From a checkpoint of a small mixture-of-experts model trained on Wikipedia.
Size: 12 layers, width 320, vocabulary 14120, 35.8M parameters.
Below are experts of layer 7 (counted from 0) of a mixture-of-experts language model. Rows are named router (the router's row for the expert) and show model dimensions 80-159. Each number is 128 + 24 x the weight over its row's rms, rounded and kept within 0 to 255. Numbers have three digits each.
After each expert's rows: a language model's description of what the expert responds to. This comes from a sample of Wikipedia text that the model never trained on.

# expert 10
router:128134107146072137114101134120113107154091098126180144138133088129094111100148131126101175135128127148129141117096137121162136111190100126125124116140106147129107104098085101144121167176146114149143143119167120157136150132077143095149148156
It responds to: Given names and surnames, whole or as the finishing piece, in casts, awards and sports tables, e.g. Jim, Wang, Blan-che-tt, Aleks-ander.

# expert 6
router:143128146153109138116121108120127119111163133144137126081145109110095145122123101101138152179143151135153149155155173108122120131158129116114116147145131154105122124104150121123131111135138109126132135137132154108117162138120128143127052121
It responds to: Conjunctions, relative words and subject pronouns opening a new clause, usually after a comma: and, which, who, that, he, when.

# expert 13
router:104127118172071147157142119088142099127076114138155114146076104173087114098142093138123147111136118159147102144126153095143096170144058093140135111146123138126127142062121088151122144118128124137099127126158132148097137143089144110116143140
It responds to: Final digits of years and numbers, such as 1849, 2019, plus unit words like %, million, century, kg.

# expert 3
router:135139111204111131150110129135119123136105133121085149174098105152160121120131110110169154166112161134135153157148111136144086171113118133154111141165137127118112129165109107112122129144148113105130092132134145111111163146124124123168142127
It responds to: Sports words and competition names like League, season, Cup, plus capital letters inside acronyms such as NASL, USL, ITF.

# expert 16
router:123170126156129131121156132141113109079184156139147165168135094130125113096125156141154139118108102111118151124156111102105121120098143127118112097123122136113116144161133086096109153141156127116132109179161138093093119120099146134152076135
It responds to: Auxiliary and main verbs right after a subject, mostly was, is, were, has, had, as in He was traded, came, may have.

# expert 7
router:136145093182099117122105123127125128137145138139101146152095084132138145150148163128129120131074159145123127148133098149192159154095130139144128115142145187162152111108103171117097132127128142119118118115153166180125178193138143142152173151
It responds to: Final word pieces of proper names, mostly US towns and surnames, such as -ville, -ton, -boro, York, Carolina, Davydenko.

# expert 2
router:140072152148150142138126152116134167168134086116115135142119099100128155107126143094110134173105107134163095127121138161155127134158102120115157079137169141168114128120118087104143117130149097148098117159128144114116109155089146069145143133
It responds to: Full stops ending sentences, often with a closing bracket, quote or paragraph break, e.g. Us., Wages., labels).; also some title-opening words after The.

# expert 15
router:110103131129088171145151112113123099122125140115122133152143119127123112081157109148128204106116132142145124142104133117162126146184120149131144138132147136130124151125125110145132163106149116130167126096124140138083137145087096119162119162
It responds to: Leading digits of numbers in tables and scores, plus written counts such as two, three, several, five.

# expert 11
router:158176124096088128174163158139163084120133101114129146128141137157122060117112089144121142127120130137154133096179149158113099119148113097124123173128163147154158132150128083157212155158134146108110118124158091142136140114098164116134123177
It responds to: Unit abbreviations and punctuation in geography infoboxes, such as km, sq mi, °N, UTC, opening brackets before conversions, list dashes.

# expert 17
router:170096141115141136127108126144169119109085101108115081161156149165136130102067083173143132125113114123157095104189115134131105142156102081113159146117137121139120151151136064159152128154115099109116121133136155143090101118092080131139156129
It responds to: Short consonant word pieces inside compound or split words, such as st in bookstore, Backstreet, ro in bedrooms, th.

# expert 12
router:143132098108146138130132175148117123194136115101127090113099144125128132139140094098097158105085157114152118133138147133150139154117108086139140120136137158166134117149113116122104129130153169100121102147121127126123154096122148111154148162
It responds to: Pieces of French, Spanish and Slavic names and particles like de, Le, La, including accented letters, e.g. St-é-phane, Louis-J-ac-ques, Ž-elezničar.

# expert 23
router:105154083096081145129146113135180132145113102105136131158113146184121125131129145112142177121127081166158122142140134076132138121161110052164154129141151117123126130167111110139127118179151096158143135109137145183120132121097110091169144114
It responds to: Blank spaces, colons and equals signs just before a value, as in Voiced by:, table cells, and spaces before numbers.

# expert 9
router:137164132121129124110096079104142152093137149124150115135177080105117129107092117165146147137139082142132134132110156103104163131170132126141137165140165138126153123092125120096113126133138149107129133137142118123111121122107137112158109111
It responds to: Prepositions in running prose, mainly in, of, to, on, for, by, after, often starting a phrase after a clause.

# expert 20
router:179161168126081127149129117151114134118097142142084102124132179150136164133110089139181122139140140130110102142147154089123129112133082150150128128130125146144159171114160140131122103162099125120096091078135132098106090067134104143109141162
It responds to: Middle pieces of longer words and digits inside years, e.g. cor-p-se, gen-et-ically, Comm-iss-ar, 20-0-8, 19-9-8.

# expert 1
router:129109106143084129150100152163112130106106132118131179144113119151102133089126161154114134151135116175112168116149162138096096105174129130114128118146125155154133136126102118147157124146158106116141093109146108125128155139100157111142166155
It responds to: Field labels and headings in infobox lists after a dash or line break, such as Country, State, Genus, Species, Born.

# expert 14
router:138128135155160130137106135213169110100118107146118148174135124101119130129122176131096140125146135113117114131098125093196126158143115110158137142143124145172126112145127117142128152122147144134133135084143185142129131160119143136130103102
It responds to: Syllables inside Indian, Japanese, Arabic, Thai and Vietnamese names and words, e.g. Yak-sh-ini, Yu-he-i, Oka-chan, Tetsu-ya, Shar-if.

# expert 5
router:130165146157128137126129116170145138075165141131142097133113094111114112134101128167197157108116096128116130145121135128102138121124145135089099086147124142107116147089132112128116129122155150099134159150141128124094092060129167133116092117
It responds to: Verb endings and participles after auxiliaries in narrative prose, such as -ed, -ing, -ated, made, used, became, such.

# expert 0
router:132126090088146125145124142154122136114093092116097101132133150139045096101119089107092160140084135137134104149128171108074086124154094117121146125135156139140130160140135160123137138158134142150142144115112100123142144096109093081137125109
It responds to: Short second pieces of ordinary English words right after a first letter or two, such as g-ust, n-ost-algia, w-ild-life, Ne-igh-bour.

# expert 8
router:120197135127143135086105144120130139136089100112081134155122136137085134116102110133125127122094106152133141160164148072124131112129088125165171122145126099135121146117110132090141151178120095135117093072176132163165070130121118128149131148
It responds to: Single letters or short pieces inside non-English personal and place names, often in lists, e.g. Wille-m, Ace-m-oglu, Le-Z-ion, Sha-ik.

# expert 4
router:125146103133118145164143163152121126103119107125135175135113068113128080110109143153133157135137146129160165112182156129092137111146096121186141159150193139098137148092161142117186130129190138115114170130180154157092167160102130098136108155
It responds to: Column headings and labels in Wikipedia tables and results lists, such as Score, Player, Total, Country, women, and cell entries like MF.

# expert 21
router:138129127184086172200110136111142160158103119124139121139086098108148144079148115124144148186113137168132129127140101088135101146165126131124134129133102155139147093134091074142151169148146087124123103138137122102124128112116154142136141141
It responds to: Capitalized nouns and acronym letters ending names of institutions, stations and systems, such as School, Stadium, Avenue, System, WSLS-TV.

# expert 19
router:110107108104128136156112140134147143170120129099122113167101134136119092090128124109104130151146139186163137116134138076116099144119127124151123127154119142165144158137108100157144183143149126110120133124136129111119132101097144125161158131
It responds to: Taxonomy infobox terms like Clade, Binomial, Phylum, line breaks after species entries, and digits in ISBNs and chemical names.

# expert 22
router:154138116095130130183169116148124148143149089103130088112123084094118109133103095140171144130105139137131117129092173159141127146159113135120123122127153153134140167082144155139138137132125162140098102118119115181135100095142092109129119168
It responds to: Latter pieces and suffixes of common words after a start like sp or t, e.g. sp-or-adic, sp-on-ge, Requ-ire-ments, mist-aken, -ation.

# expert 18
router:110127117134100145120130163112141065134129135102142161130143132168082103114115169135110169134109110166142118131131126085114129105144074100170149109113153138133133096155152094124117146108165120152133118159166160136124126145098145087204130129
It responds to: Pipe separators between table cells, row-end markers and divider rows, plus semicolons and colons in list data like climate or results tables.